config.yaml
n_layer: 11
d_model: 128
n_experts: 64
experts_per_token: 4
d_expert: 64
d_shared_expert: 64
activation: "gelu"
moe_layers: [0, 1, 2, 3, 4, 5, 6, 7, 8, 9, 10]
router_score: "sigmoid"
normalize_top_k: true
routed_scale: 1.0
balance_loss: 0.000261
balance_bias: true
n_groups: 4
groups_per_token: 2
init_std_router: 0.013
lr_router: 0.000772
n_head: 4
n_kv_head: 1
head_dim: 64
vocab_size: 16991
norm: "layernorm"
norm_place: "pre"
norm_eps: 1e-06
positions: "rope"
rope_base: 9820.0
rope_fraction: 1.0
qk_norm: false
attn_scale: 0.125
tie_embeddings: false
parallel_block: true
init: "normal"
init_std_qkv: 0.0398
init_std_o: 0.0
init_std_up: 0.0398
init_std_down: 0.0
optimizer: "soap_variant"
lr: 0.00532
beta1: 0.95
beta2: 0.95
weight_decay: 0.0
lr_head: 0.0119
grad_clip: 1.0
warmup_steps: 200
schedule: "wsd"
decay_fraction: 1.0
decay_shape: "linear"
final_lr_fraction: 0.05
batch_tokens: 65536
seq_len: 1024
doc_mask: false
train_tokens: 366000000
steps: 5585
dataset: "wikipedia_en"
Below are experts of layer 2 (counted from 0) of a mixture-of-experts language model. Rows are named router (the router's row for the expert), up (a neuron's input weights, with its number) and show model dimensions 0-127. Each number is 200 + 30 x the weight over its row's rms, rounded and kept within 0 to 999.
After each expert's rows: a language model's description of what the expert responds to. This comes from a sample of Wikipedia text that the model never trained on.

# expert 33
router,175,192,232,205,238,181,202,193,167,212,178,196,192,205,164,193,180,198,180,193,200,190,210,174,209,265,192,149,294,205,147,222,203,151,164,157,197,178,165,184,206,181,192,235,164,224,174,224,176,251,172,209,200,165,227,194,179,192,239,182,219,217,222,226,145,139,216,197,250,233,196,208,197,189,261,213,196,233,203,239,230,229,137,217,130,211,186,171,163,205,180,215,190,194,163,210,160,200,271,234,240,223,173,194,208,192,220,181,222,193,164,280,159,222,243,209,242,187,226,160,195,233,184,197,174,236,185,215
up0,106,184,197,217,243,185,225,224,174,147,161,194,186,210,235,175,171,191,236,158,229,205,203,123,256,235,162,202,153,225,228,177,185,189,196,189,241,259,212,217,234,221,197,220,211,175,184,165,213,210,192,175,233,213,212,152,179,189,270,154,223,182,189,229,159,204,200,201,239,179,181,209,186,225,198,215,222,190,158,190,191,186,246,253,161,205,152,200,240,216,185,241,148,200,185,183,198,207,165,229,227,209,176,190,218,181,199,269,156,179,162,213,262,269,229,181,227,220,202,220,200,201,197,176,184,165,190,203
up1,223,210,208,185,255,213,185,245,192,211,178,188,206,271,145,202,167,213,242,254,189,169,202,183,212,194,183,199,207,217,229,216,178,261,233,176,172,224,244,188,212,227,197,166,116,147,169,248,256,250,210,180,200,160,224,259,162,262,188,178,201,191,184,239,146,257,233,193,183,263,227,199,238,229,131,232,207,216,176,202,161,203,178,215,209,189,187,197,190,224,153,173,229,201,221,182,167,232,197,208,162,193,194,186,221,211,252,197,231,219,163,208,197,207,223,196,183,186,224,239,164,201,215,200,171,183,239,214
up2,186,211,177,270,200,206,190,187,228,211,232,199,206,242,205,236,156,192,206,244,191,122,203,159,135,181,280,190,158,235,159,199,216,203,201,163,207,210,194,151,235,160,189,156,173,185,202,202,193,222,219,163,238,174,189,196,217,191,196,233,175,201,188,255,255,198,155,236,152,191,211,238,175,209,217,180,157,169,174,229,161,234,243,182,146,176,221,181,210,185,229,183,223,270,230,186,210,244,208,200,195,221,195,172,172,208,186,169,213,261,159,222,195,153,179,190,217,168,253,187,236,175,217,228,219,161,212,206
Digits in numbers. Digit pieces inside years, scores, vote counts and table figures, such as 18-25, 2024–25, 13,000, 2:00.97.

# expert 29
router,207,213,218,171,221,174,184,199,169,208,177,226,198,206,149,154,173,185,196,223,224,232,192,176,162,244,219,225,271,193,150,260,204,198,181,194,254,199,179,177,206,205,202,234,190,233,214,255,203,210,200,295,187,205,204,192,167,215,275,150,226,168,182,236,240,169,217,201,253,186,200,157,118,238,207,205,221,249,178,223,189,224,125,194,216,201,215,207,167,224,123,184,204,211,197,202,185,211,207,179,188,203,210,169,203,213,174,188,222,196,148,246,153,214,193,200,210,219,206,159,231,228,209,155,184,244,201,177
up0,185,213,191,173,236,156,182,186,177,137,183,209,223,216,149,196,210,202,139,209,169,196,179,240,168,177,231,237,207,201,148,222,180,206,255,235,233,253,166,216,201,218,145,196,190,210,216,209,199,227,221,234,237,280,231,173,182,143,220,171,189,204,210,192,236,170,180,215,222,229,207,185,188,187,206,240,238,149,160,208,230,215,192,210,208,233,212,198,208,266,177,204,192,240,215,238,231,193,201,203,155,165,219,162,187,238,206,179,174,219,188,152,143,202,180,275,264,199,201,162,215,224,165,215,162,263,196,190
up1,227,213,179,199,167,178,170,157,193,223,233,216,124,180,222,222,191,212,158,132,211,220,153,157,210,235,258,136,211,261,202,222,238,157,194,173,185,162,190,226,259,199,210,224,201,213,245,185,205,222,149,194,143,157,212,178,268,193,155,244,247,238,213,185,195,202,178,189,187,138,211,245,242,212,193,184,200,232,188,206,237,211,217,197,217,187,227,199,215,188,167,200,165,190,227,142,202,165,203,156,217,199,170,190,167,218,237,161,222,229,222,203,203,165,251,176,220,181,220,217,234,242,183,194,196,156,207,196
up2,170,206,163,135,186,195,167,187,199,143,175,205,211,130,159,211,195,169,225,208,214,158,213,216,242,234,194,247,215,193,224,219,217,174,240,201,224,212,211,175,235,193,259,236,191,232,236,179,203,216,230,145,181,216,157,210,201,240,202,255,258,209,251,186,209,197,278,202,270,210,185,232,181,235,151,200,179,194,258,191,205,233,219,214,173,203,202,181,222,184,164,192,189,179,164,182,230,224,245,183,190,189,188,163,210,146,209,150,202,181,189,220,207,218,189,195,173,195,201,166,167,219,233,209,177,195,302,204
Numbers and quantities. Numerals and number words in counts, dates and table cells, such as 2, 10, one, first, fifty, thousand.

# expert 30
router,209,229,194,191,187,166,230,275,178,209,165,303,210,242,196,150,132,171,199,250,212,194,176,191,189,211,206,262,222,174,181,194,177,237,174,204,198,234,192,201,230,183,209,220,157,249,163,204,190,161,187,207,198,130,202,205,140,211,225,204,228,161,193,204,228,178,215,186,237,206,180,130,156,273,210,172,215,213,175,239,206,228,152,218,212,215,252,194,188,217,178,182,198,115,140,223,203,190,206,167,211,201,239,180,189,197,185,166,225,188,216,184,180,213,183,207,184,223,217,200,213,252,210,172,196,196,213,179
up0,152,182,225,180,194,144,216,249,158,214,148,223,200,160,159,207,172,200,223,210,191,179,186,205,224,175,168,237,218,198,215,209,179,224,196,178,199,189,188,218,201,187,130,184,199,195,147,178,175,173,209,230,215,197,176,166,72,184,176,194,269,197,175,181,178,237,198,188,222,167,164,179,142,226,167,204,214,187,200,243,179,248,238,209,262,165,240,206,206,195,236,218,213,147,177,244,206,208,219,182,203,140,200,242,236,212,140,186,201,231,217,176,179,220,176,186,219,203,192,209,182,144,198,167,167,178,221,187
up1,188,198,189,180,215,195,207,213,155,181,209,212,245,211,236,218,176,220,233,235,234,193,185,210,220,234,159,225,251,219,193,161,176,299,233,205,254,205,247,194,211,236,241,233,212,222,252,192,237,207,208,183,218,222,221,221,206,159,229,209,189,164,163,177,187,191,249,178,208,178,194,227,168,154,175,178,240,193,194,160,167,193,130,174,183,182,164,237,150,228,216,181,178,213,163,163,197,202,209,236,185,166,254,171,180,232,170,226,266,163,181,214,169,175,164,216,178,240,239,209,226,267,180,232,197,167,233,205
up2,236,149,225,180,194,178,190,204,165,234,207,171,207,170,251,200,176,185,202,209,196,218,191,178,201,176,207,201,163,233,189,234,173,264,122,276,196,268,234,206,204,212,189,238,196,181,182,205,201,216,224,242,196,179,212,239,220,198,176,199,213,175,222,189,192,229,218,207,262,209,143,188,222,185,177,205,147,161,151,258,206,192,215,184,152,182,247,209,198,205,235,176,178,181,163,189,193,178,151,238,231,243,161,206,292,163,147,203,186,227,156,209,194,218,206,184,158,242,192,239,179,174,212,172,190,217,148,188
Ordinal and quantity adjectives. Adjectives and numbers before a noun, such as first, other, all, one, two, New, original, further, General.

# expert 55
router,220,165,200,185,178,189,175,269,193,277,167,250,194,228,173,185,182,189,189,251,215,173,178,186,196,221,220,184,199,207,230,252,198,196,180,150,186,249,151,191,205,186,214,141,151,243,195,213,185,195,204,206,217,189,222,208,181,205,186,186,215,170,184,149,194,172,247,199,213,215,220,161,144,208,230,202,201,204,189,201,217,181,227,214,192,205,205,184,168,221,218,177,166,152,125,242,200,207,239,168,222,199,154,178,190,222,198,204,201,235,274,242,198,261,226,217,218,120,166,166,183,274,146,212,178,198,180,168
up0,165,232,200,254,197,204,192,236,204,248,245,223,167,234,207,174,216,185,187,203,199,141,200,171,206,205,214,175,204,181,176,176,213,155,210,178,187,186,194,187,256,187,230,138,177,149,194,243,206,210,194,142,268,262,181,243,215,140,159,209,222,216,142,224,185,215,178,206,224,228,210,182,189,231,186,197,178,222,166,149,203,230,224,203,172,166,228,240,183,231,211,227,209,191,182,219,276,200,226,265,179,192,210,203,211,219,196,209,216,251,169,208,175,226,188,230,180,108,253,257,217,199,203,216,226,208,207,174
up1,228,129,179,257,241,236,154,166,217,186,212,207,214,235,226,223,253,178,235,185,161,214,181,157,190,203,182,195,241,271,179,183,203,196,216,162,222,167,192,211,194,187,205,159,228,250,176,196,250,190,150,139,237,179,211,199,160,189,228,253,152,199,196,166,183,182,186,206,253,199,209,177,177,184,214,216,192,221,127,219,228,215,278,232,198,174,189,208,185,184,218,191,232,189,197,185,252,197,220,147,250,192,206,209,175,216,214,163,221,209,224,206,220,269,164,205,190,194,207,170,195,244,125,199,174,203,203,190
up2,192,197,177,174,163,158,229,219,187,241,183,193,206,134,204,175,181,234,193,205,234,225,189,175,205,166,205,205,237,163,212,227,191,212,195,137,242,218,219,200,217,173,269,179,203,259,218,195,181,202,194,194,170,154,208,171,201,151,236,254,176,238,157,154,195,224,206,191,126,216,207,122,238,187,189,156,260,182,201,191,225,201,178,178,190,209,178,200,210,216,192,190,230,193,228,179,222,229,218,214,176,275,170,215,240,186,188,178,148,203,218,194,283,208,257,227,156,244,173,241,177,168,213,192,201,174,207,214
Digits and not. Single digits and small numbers in tables and statistics, plus not in terse infobox notes and place in medal rankings.

# expert 44
router,209,177,211,167,185,186,193,188,176,248,171,244,212,225,195,185,167,197,231,201,219,189,193,151,194,231,217,169,245,193,173,230,175,202,133,160,189,186,168,175,255,129,234,215,188,220,169,211,188,234,189,232,245,155,185,203,147,229,213,192,222,205,187,191,156,152,242,184,233,234,199,179,165,223,246,221,169,272,188,233,239,194,176,233,184,214,198,163,159,239,194,201,192,156,187,196,225,238,215,170,192,231,208,181,189,225,172,197,235,239,215,242,151,244,240,168,162,143,226,168,225,227,144,158,221,228,218,228
up0,207,202,221,218,204,212,140,231,214,132,214,215,201,158,205,205,177,250,174,172,205,231,196,199,183,188,162,190,204,205,151,159,189,225,178,214,183,200,140,201,145,201,119,198,253,178,189,210,263,193,208,191,252,175,209,192,175,237,198,210,279,203,230,215,219,136,190,191,177,174,221,129,174,213,223,191,176,171,217,215,219,225,234,189,222,201,185,201,223,208,156,175,244,179,243,245,228,265,189,178,170,248,211,210,234,195,199,220,189,194,276,152,145,219,173,165,205,190,209,206,195,181,192,204,161,204,174,163
up1,175,201,154,240,215,166,196,224,191,194,168,216,215,196,199,175,218,152,211,225,217,272,203,130,218,231,177,207,255,184,207,169,201,223,181,134,187,207,238,164,155,204,212,229,214,189,164,159,174,147,233,171,164,140,229,172,177,206,173,184,187,227,214,194,261,198,202,200,172,227,161,204,241,224,190,237,230,168,177,172,149,240,195,211,193,270,223,193,189,205,172,196,183,201,189,166,163,200,148,162,183,232,209,205,196,266,225,220,223,223,185,204,167,221,248,172,231,248,172,186,225,152,168,260,205,196,201,232
up2,183,214,145,194,170,166,246,207,227,144,220,220,198,152,175,266,251,208,184,171,194,189,210,212,179,200,150,191,273,181,173,160,173,209,175,177,188,215,199,190,167,181,180,205,232,177,259,153,211,170,147,220,244,185,236,214,193,207,195,221,227,229,178,236,223,202,159,188,221,193,166,205,163,240,253,178,234,213,220,144,208,253,247,231,202,187,205,159,181,187,239,153,253,173,172,197,230,215,161,189,207,271,210,194,232,199,225,215,198,207,200,172,199,201,254,208,161,169,204,199,196,247,143,178,198,243,174,218
Years and the. Four-digit years after in, from or months, like 2015, 2021, 1936, other numbers in tables, and some the after prepositions.

# expert 60
router,206,193,236,199,211,192,208,228,191,200,177,225,177,208,157,185,198,197,204,245,214,261,209,158,122,230,250,187,255,222,152,222,210,199,196,162,245,198,110,180,190,228,221,124,199,204,204,183,173,183,199,218,204,211,166,154,179,209,237,122,230,181,201,209,176,171,188,151,246,206,215,170,158,210,242,206,191,211,188,208,187,222,142,186,201,257,212,196,175,221,168,179,222,188,168,212,181,229,252,195,217,202,209,191,203,203,179,210,217,199,190,277,142,254,237,217,180,172,167,147,191,228,160,197,214,230,180,191
up0,201,204,204,161,219,171,189,168,240,214,192,257,246,228,149,210,230,191,183,160,187,169,207,196,237,208,190,157,201,171,231,238,213,169,216,186,188,158,186,168,180,208,172,163,211,203,199,183,170,226,178,202,253,226,203,180,159,255,215,196,193,265,177,188,217,222,204,246,184,239,171,160,227,195,172,217,204,166,137,208,186,173,220,175,204,224,181,180,163,166,193,222,209,224,196,207,145,193,221,201,171,227,254,240,154,210,181,243,170,246,191,227,147,183,171,181,245,139,187,211,152,164,201,218,286,242,159,153
up1,200,221,152,227,174,164,202,289,226,198,179,172,208,183,180,194,175,153,188,195,206,170,202,206,201,230,183,225,206,208,208,187,182,209,189,202,208,198,209,172,200,213,208,162,179,187,194,210,188,226,247,237,173,230,172,203,228,195,172,215,212,241,194,247,247,184,211,239,146,254,243,261,161,235,177,168,238,204,190,181,155,215,183,199,198,177,195,111,221,230,215,194,172,153,187,189,160,240,214,227,215,232,193,182,183,138,230,207,194,258,183,164,255,194,255,232,131,256,172,153,170,215,197,168,224,203,243,210
up2,196,152,207,166,192,213,188,230,201,200,167,215,237,198,231,132,239,170,247,245,238,219,225,189,249,168,249,140,175,231,202,192,181,212,155,202,230,206,236,220,201,206,280,173,198,185,235,255,169,199,174,206,166,251,233,196,188,278,252,244,206,225,240,213,190,206,209,162,202,251,176,241,219,204,181,169,173,156,205,208,192,199,173,209,194,185,214,229,213,245,229,165,185,152,185,160,149,233,190,177,205,127,189,218,174,190,218,196,162,221,160,228,230,206,205,193,203,155,164,231,211,168,194,209,188,200,187,171
Number digits. Digit tokens in numbers, dates, years like 17|77, and statistics or scores in tables, such as 1, 2, 18, 89.